From a checkpoint of a small mixture-of-experts model trained on Wikipedia: 14 layers, a softmax router.
Below are experts of layer 8 (counted from 0) of a mixture-of-experts language model. Rows are named router (the router's row for the expert), up (a neuron's input weights, with its number) and show model dimensions 96-127. Each number is 128 + 24 x the weight over its row's rms, rounded and kept within 0 to 255. Numbers have three digits each.
After each expert's rows: a language model's description of what the expert responds to. This comes from a sample of Wikipedia text that the model never trained on.

# expert 39
router:123152095108115164145149110109161164136124119138139175151131083111094107090137091146109117145126
up8:162113063124081143142126133120129049143140149148163153138121134156153084157159113172119144135205
up9:175125133110114127115128126102146128109131141122135148185108126118160117119115111110161091126110
up10:144141144111146125147166153119136103134188129111088143138109132113104125110171105136073139155135
up11:136115147079139163124175132105114153120163096138120164157079133131173087109135138093163121163153
up12:121098075124146148121136146125171168150177137120153141102153110122115128092141133128139117090145
up13:111140103122158110127112126111171173125130126099075134138107096114138112126123141199094084121116
up14:110092096152165141140120105087116135161086133135078127116105095156154130154101154130105128142126
up15:080132149169122130146134133077165157108099155133095151165112127082141097121096137161123094139115
up16:135126112079111095117171123083130139114158149147085145144125091154121133101123123149059098125133
up17:183135135116164104132137137126093143113107148127137167106124114099096088107123113140140111156144
up18:100138103122128144122144115063074131141128121120144159147129132117107096101117141131149087137163
up19:111152111156142105147165171056121134141113132098101134117118134105102111127110108116111139132138
up20:120146098142121140140131104190127140118129119187135118123132122118160137079123128157083139151128
up21:165134159155130113148152118141156110156089135126165115106090108102108143092153151140104146152087
up22:099149129125126116103125164098142136121120146145141145134113115153112117107095112171145104116112
up23:153139143112138190121128131115171088128111124175135117117159125126133118131093145140148113075144
up24:155159137109159097168152103160153170117135140137116150119122122133152067107124136130140083138125
up25:103153102136128093168110145165160141180092105151151109127143104128100075121139135159155166141121
up26:110142074136160111110135157149143150130124127122088137113064090106089172119127095108128118121107
up27:177088132136108083117164112110161123132100163100125139126104116139170140128130104129146125108160
up28:180110138096168141141117107105086112110132108091088203136113083146147128126144086180104152146148
up29:108140116158125146091193176167133092109128127147141126121124088112144089126160148157107128122139
up30:179144111119137162123143147135144149176167136117121134133131136131128111070127113144135108165123
up31:124117096117113143089169138112097094160080145090161133120122137129132113127148141131117107117147
up32:103130139152151139137109119126111130133166132109139118111153102095115089141135115198142105143097
up33:190138158106154126095131128122147094159148131110124156142128092085099166134123111141126173124143
up34:110115132090164107181135128127176139161175121170129134148112146124135172108075151138141124135153
up35:149124095159122091113177129117157113158184141140140132126103086126149131146112111096159176117147
up36:119109156131159149125136124099110163122127102163137157115102129155134122129131126106124170099131
up37:105153136117142156169142140135087117110175134128124151137096128143105095119082119178106196144163
up38:138095105137208109146131156138161131104101103128119112141142122102100131123148152150151112104155
up39:151126140084131122195124107102127151141147099128110143128126148148109097112087117137141131099139
up40:112110142163163159084135144076167128122116117151110136142142130124102116144106108135185099076161
up41:133159100096105083130142096124161163108130084146117140117129081130120107140099120164129120101110
What it handles: Piece after f and the. Word endings after f or short stems, as in f(ight), f(ed)eral, f(et)us, short(ly), plus "the" and "his" after prepositions.

# expert 44
router:123128120109160138145155128137134122137117135140135195162121094081106138088116142148099092134119
up8:126147085144127143164132109117142194198102169133145130161138135129162129067113133137141084133138
up9:123115153124119134160146168138129137129134104106094083152161108108109120119117151116155129094130
up10:157138122138122157172125169133164115155133127111093132168118140102161102117120092122113138141164
up11:104146130092122123120122110179161195132129152150193144172123118121146101087128136183152133095140
up12:124116148124084138121102154093122159112104121110193098127114123140109074153178128160140120152123
up13:153116131155161136104150167089099151122115099118096118109101125133118134156128093130174174135131
up14:111124124121126178127135124148093096102119105145115116145074102103107130114108140156143146164139
up15:091148148118134121114190127083145108150149104131132121117131119085109132118135135116097156129128
up16:106129141140102155144112110162132168111147117127126134130102112073087143080120088107167141145128
up17:127128147140139119115143128148204156145101150150116140163142122138106116158086157159175141133147
up18:129136131141132142158138164090105099171074131127128126135135125074121177060151086133136097161136
up19:136114104107129149140128132122105103132108102111152122094102124121160088134119113121136137141138
up20:093112128126149115086125104108148133137132114101146156128092113087104152115162137100114103169130
up21:148136125156163160103118132107149107112114129183138103113112115111149131143145106141116123116158
up22:159127075122130127147166114126101117162187138133128110124130095110112132100122131124142138159124
up23:154102129154144104116131104158141075129107126117153137141172059153163177128135141136086120112127
up24:119085130123178110126174116135122131159143164147119119107110130146112085147103161171094125105124
up25:143146128110118127141138116083112156105144121119105159092105132142111149106152142130110081169165
up26:171092118093095129157123162135122100145140124161131170113119129094136122080162099165119145101145
up27:123135122154118114121133159153165114126129052105147156160143123088133089086090143141106082117112
up28:155139135117135150118123180155117157135134101151113129135063142114103079173099167159109109128158
up29:165108115110128141093141123148129135109157111150155142142140081094173133139131084121163155130099
up30:111117112133073119128173100082137123149121122122124171120127132130087120095100110117101113103149
up31:121189101115120126139173200104169156129141096128133115115148116145153120105091113127127119132122
up32:140127101100129095121157124129120124181102131128119173120127072115122133134129122118120115147091
up33:129094087142099139136171130090118146107077121123088083115159111098150166104136139117096122116126
up34:167102085138173114125154137130154126111145123138121131158122098088139128097159099147142081137128
up35:110157128123121143121121126127112082129147091151132113120132130139110121119093082157091124132162
up36:110143110153056075161116100132181159102088138102129162133114128124138118171099121112123096076144
up37:121115129116078138117126151132135095117102146132076167128138122092158131156161156140132094107127
up38:156115134158158169116143145145112109147126101123146117130143101125120042138107073154160133123134
up39:101159125099149134128149144118183119109126109133121130138124122098128095109070091204116166114130
up40:144165093140154177120169149104155117132103145105121135117140110125103142133127080107122118145124
up41:140118140102168142135134137139125122146150143147109184148156113073173130122111112153123133142139
What it handles: Word-initial capitals. Capital first letters of proper names after the, of or a comma, such as O in Oblast and Oppong, I in István, E in Extreme.

# expert 0
router:175156144126092128158165122134165173169136124148145149189127089129153141116113153179146091129128
up8:169138157129147139138165117114096135145075095175126170182118090122167077101152109097126103106129
up9:139098137135181160133124137117108157169158152109076112156129128136126112107106166151122138164139
up10:144115119148144112156132073128132158183159099152099122164159137111120110100136123157117144145100
up11:133122137125134098140181141129123130111115147137144179126152132153131133160162085146104125136112
up12:107139086098158130153147185067118130129083095180154148147112069120125142153121140118112143150146
up13:171130109142120126140120178147116112159133167159135120111145114114106133139090129186148151088118
up14:126123143122148115106156119114136136109108152116109164133161113104144084146156107129124099088146
up15:080102142116145145127094163167113148134094116081101108141161144109076107124106121158123134166120
up16:131103140118092142172142126134124125091124052114179114121095148139137170112108112149157119150133
up17:122130143160173098138155106103149176115126157126140167162171107128109118148123136102062096127128
up18:134159148112125138146136112077127141097111143101104155136119112112123130146111152116130162135116
up19:138135123133152130117167113128170160106075124114117121163142147069083152104122138109129152107098
up20:113121108158132126157103131158141153114138126119100139169128093150159130083110171131107098179120
up21:161141100137097097147124118122121093100122134122128192176105131134130112159113118125129116139174
up22:145130163132159141148123166140127104151132135154147144153138118121171135113102160169122152091120
up23:129179142147116135130140137135097113120108148124052130161130120112139130108124126168165097150111
up24:112081127123131130140124142156150152143131136081102097126116104147139119105120117132110195132137
up25:168136167131093106095156116153133105157154114133167188153160103119130139127101115135090132116134
up26:138137108151135187078151119174096109104110131129134122133155129131138149136154139113134164177119
up27:134125142160137126126156093158134105119140192144115155139100106134105134157088136110131127169135
up28:150169106092127135144130124114138171114121144117134160130158092133130143124145144122102120147151
up29:131090133150103176166120114150147133093124149103140139167141119136132124147107122178151146078139
up30:139151111092131142142144134096165176121093140117158129179150145185125137157146134124136119144156
up31:132130112084113157075148176103151118094157153096100118140162095151146119182119146084110125133110
up32:108119138167155157181125127135072134097099128126146132135091118146118087123162113115121120118091
up33:116146139152095134123109118151117176157161144138152130158127102165095138142094137133164086217149
up34:189099131148118146153139109154156132134110125108137099127118131133130131078140151173146131090161
up35:151153047125119130153107117115155116153130148137089187172172115124127152150153095102094110137144
up36:140143120080130162080152111144191161127129097176155119116101117116115103086131118099129132134158
up37:145095123138202179148141152133128152134124120098118120176147125129132115108152133112113118177108
up38:118180137127126110134106115162154095127115115102107144151144125151139145128092116177144156147142
up39:144143128161126113101153147125152112097110159131164131133126090101079085081127132132144115149138
up40:172126130128106146112133138089133079115136145145157150125169113127118138125086107143119157086126
up41:140164084150099071142146104108113110128143134125139131092085141140131124136099118151154097167154
What it handles: Function words, continuations. Common function words like was, that, as, is, be, plus sentence-final periods and mid-word pieces such as unbe-at-en, try-ing, bro-k-e.

# expert 1
router:126148095130102108102154155121109108158145139144142167131115101079151146094126141160138082101112
up8:102137119118139110149116131176148136119139132122164132138140112137146161134107133173134120136095
up9:140129127143131127117129103150129149118136130093148124144131140097156115063146147114140138097110
up10:126159124118135142127130134155115117157117102105143144166152089102140122118121093106149132128103
up11:127147105142119134141168149136154165124139103165127134132092139092125139111108102128121109136121
up12:125078114125128101098166110081176135140114153155086126181149118124134164147147179118144121148135
up13:095168117107124144087149181170146119112123094142161199110106070138143126155162141127093140128123
up14:132103103143120167140153140183125119113138143180129151137126134074085142175131129104092130123144
up15:147107139132148175118127142143132115101123118165139159149122119060138156086124119106124111107134
up16:141120052160107087132136189107114127124118122143169104182148108087120142124126133203151133116145
up17:101149182122167110123140103134163132130148101125100164103178117123097094105128113097122136111106
up18:125128150162129131146087181107147131154109117131138148146117080143103095166092137191124142146087
up19:131132102082115133137093149104131163115127148129145165145142119131153143140111084097142119111120
up20:124122124130105105136134122164112134135140143144119141172149101147136124106107093093148092119136
up21:114145119143151145115097130188126154093123119081166088104127117065138107121130096101127134114135
up22:135114134112115211117133138095123132128147122162140149127122114143170144115129122146137149134136
up23:135095129138144118133135117128127092129130112124094129100131110165132139160142101112159133127118
up24:178141123126117141137143138146182142121135101108107147142143126106147117124134124146143116138097
up25:136148112133130107152136163149119158143123138115116099161102118138190143136096125138123085088143
up26:122090094126138120121139120105145131124145143145089121130136134138079122119146086176128147161185
up27:130112110151115096096144155126137113146145126144176101126104122149135140150142137147109140157133
up28:165158154095128132139123127126112119154128124149148131180131127146140085096104123165124128107133
up29:112157146118133160118127136086146182144127133169121121122111128176082094161138140098156115155146
up30:071059138139114158105158141127159126129070141144124131141115098087104126115165089090092097121140
up31:114114141130152124145104106176169129113137132109085129154102124165142111085126114133108110150103
up32:149127142119141139144134136113116099085127147142152157150127102097141112068098135101134123106094
up33:151156144146141161102163086165120177124069116118136137127118112131081135145159086166095100162127
up34:152134111099171136105162135130127119114074142129105096107123146090130137148132098075104107121120
up35:142146088120145118136128146108120144155155149125094112139174082100157145132111101175164109119106
up36:107143105085121092139126118142134128118140147111149167111134091099152071106177137146117161106133
up37:134154105143117110152133118191123123155146137127115142175176100152175151120111148138123173123136
up38:129112133157136121111119110134127133145127136097113177122119090135136172116111123074115146132116
up39:111133134129088150108132114106156110089149134191136137125107104140093086114101107127151159132120
up40:098118120142108156138138111135139108152101153163142128135098111127118095083139129096083116115140
up41:138121080141195118114133108071151189119121149162120126140097127095131129142103105144151107169131
What it handles: Mid-word pieces "in". Word-internal pieces, mostly "in" after a consonant (s-in-ce, Scand-in-avia, Hass-in-unga), plus word-initial p, g, s, f and suffixes -ation, -ment.

# expert 43
router:145121099125140163146146120104135141127096144145132144156133073080130150097159121148111120146137
up8:140132155165131072072134164099139131126081118148134121155134139110177119097148175134112083118101
up9:162104095157125125156137188088151143190138106139142129110144107151124129096126134179129143130118
up10:103150115108144109161119073141140131110131123153148123129130110108134154130114091133153118145168
up11:152103106163117153156141131112128092179107124109149094129117132093157126116122129162106107058131
up12:134154100131130110071126098158133166107133115155117130150106118128145131096128161141145121146150
up13:125188134137127092140127123170155137137171119143129139167151084128098101101153114114109115107155
up14:092111141131111110131138110137120078113131096092147152106137097117153128112149135128109106134138
up15:120119099153120153134147118142186092125123112120174201141172115124123136092137111143071159123099
up16:122152130141103120149143127170151145161097120156145138131108134073136151089151167131111114202178
up17:134156082109168139106145132091128155168128163095126119134119117092135135122145082144103115105163
up18:105130103103143123161132183089161115144104172124103153111112131134130145107111099129112146124095
up19:101117090139165126119144134092128161109143103088082076183089123133151098106133135106117150115137
up20:141091168103128134178098126117152081134065119095114140149154127161143139101099121098157108125129
up21:154204129132139141159164128181141139126134084104150106117110075129107125130143154108113140172121
up22:147121132160167116098157145110133161157101140134133115101123158089170139119098136139087113158128
up23:107131160122131164094122096141137127100158106117080181158154093146091130159095174123158114113135
up24:132150152143136164152135152150172130144116091127110124097095127086140088174109144162087130114138
up25:121104116153135152140088184149106139121146107145105134100157137118116121139145098123124079143158
up26:138139119174109130092129164114141108120130150141143134155165116142160116116148154130153049114124
up27:122113149152127133105139133170156121135136137104099094119121053094137125167092162113148100111144
up28:136146120117120106188136124081168120166113121159139138085127105105180130140129121142126112133112
up29:161174109107128116108132134115121163110145129148121134177147116129143134120155120107063116138106
up30:100138103106133102086125170147128184124137111160168158140141106131119131124054102124092138115105
up31:117117107168144149141114163123096118141164120101084138150125135118147150110093074159142120143126
up32:121097131107158116168145110119142144114115122148100091128131167164112105105142127122130125142129
up33:148131129086136151133128152084144110131127112166109105152106139082130135136123077193098156146114
up34:138168088147114164093141148129124138120148122158157150140160146117164127161123120135123119148151
up35:161114104117096145142115129097136140124170113131177099177148132148148134146110112128102160129136
up36:138152146118121120123144147111161100137148104152154114138126093130101093157111140167155130142135
up37:169144128120149128132141122094128090126124143139105108132146121143155161109154111130113144143124
up38:170123100142121133202145087163127117120121120138141128138146143164110129133156123125087150137139
up39:150131064110100141113144098143090135129141111164125131069110141075150122155159114175104143118147
up40:166120164113115158086161117095154138177092147154123143115130121135116137144105116129053072115114
up41:128105100137143160178148179161119157117115160135153136128107093140105133122115108127118118134098
What it handles: Capital word starts. Word-initial capital letters starting names or field values, often after a list dash, pipe or colon (A-wards, O-ccupation, U-TC, A-uckland).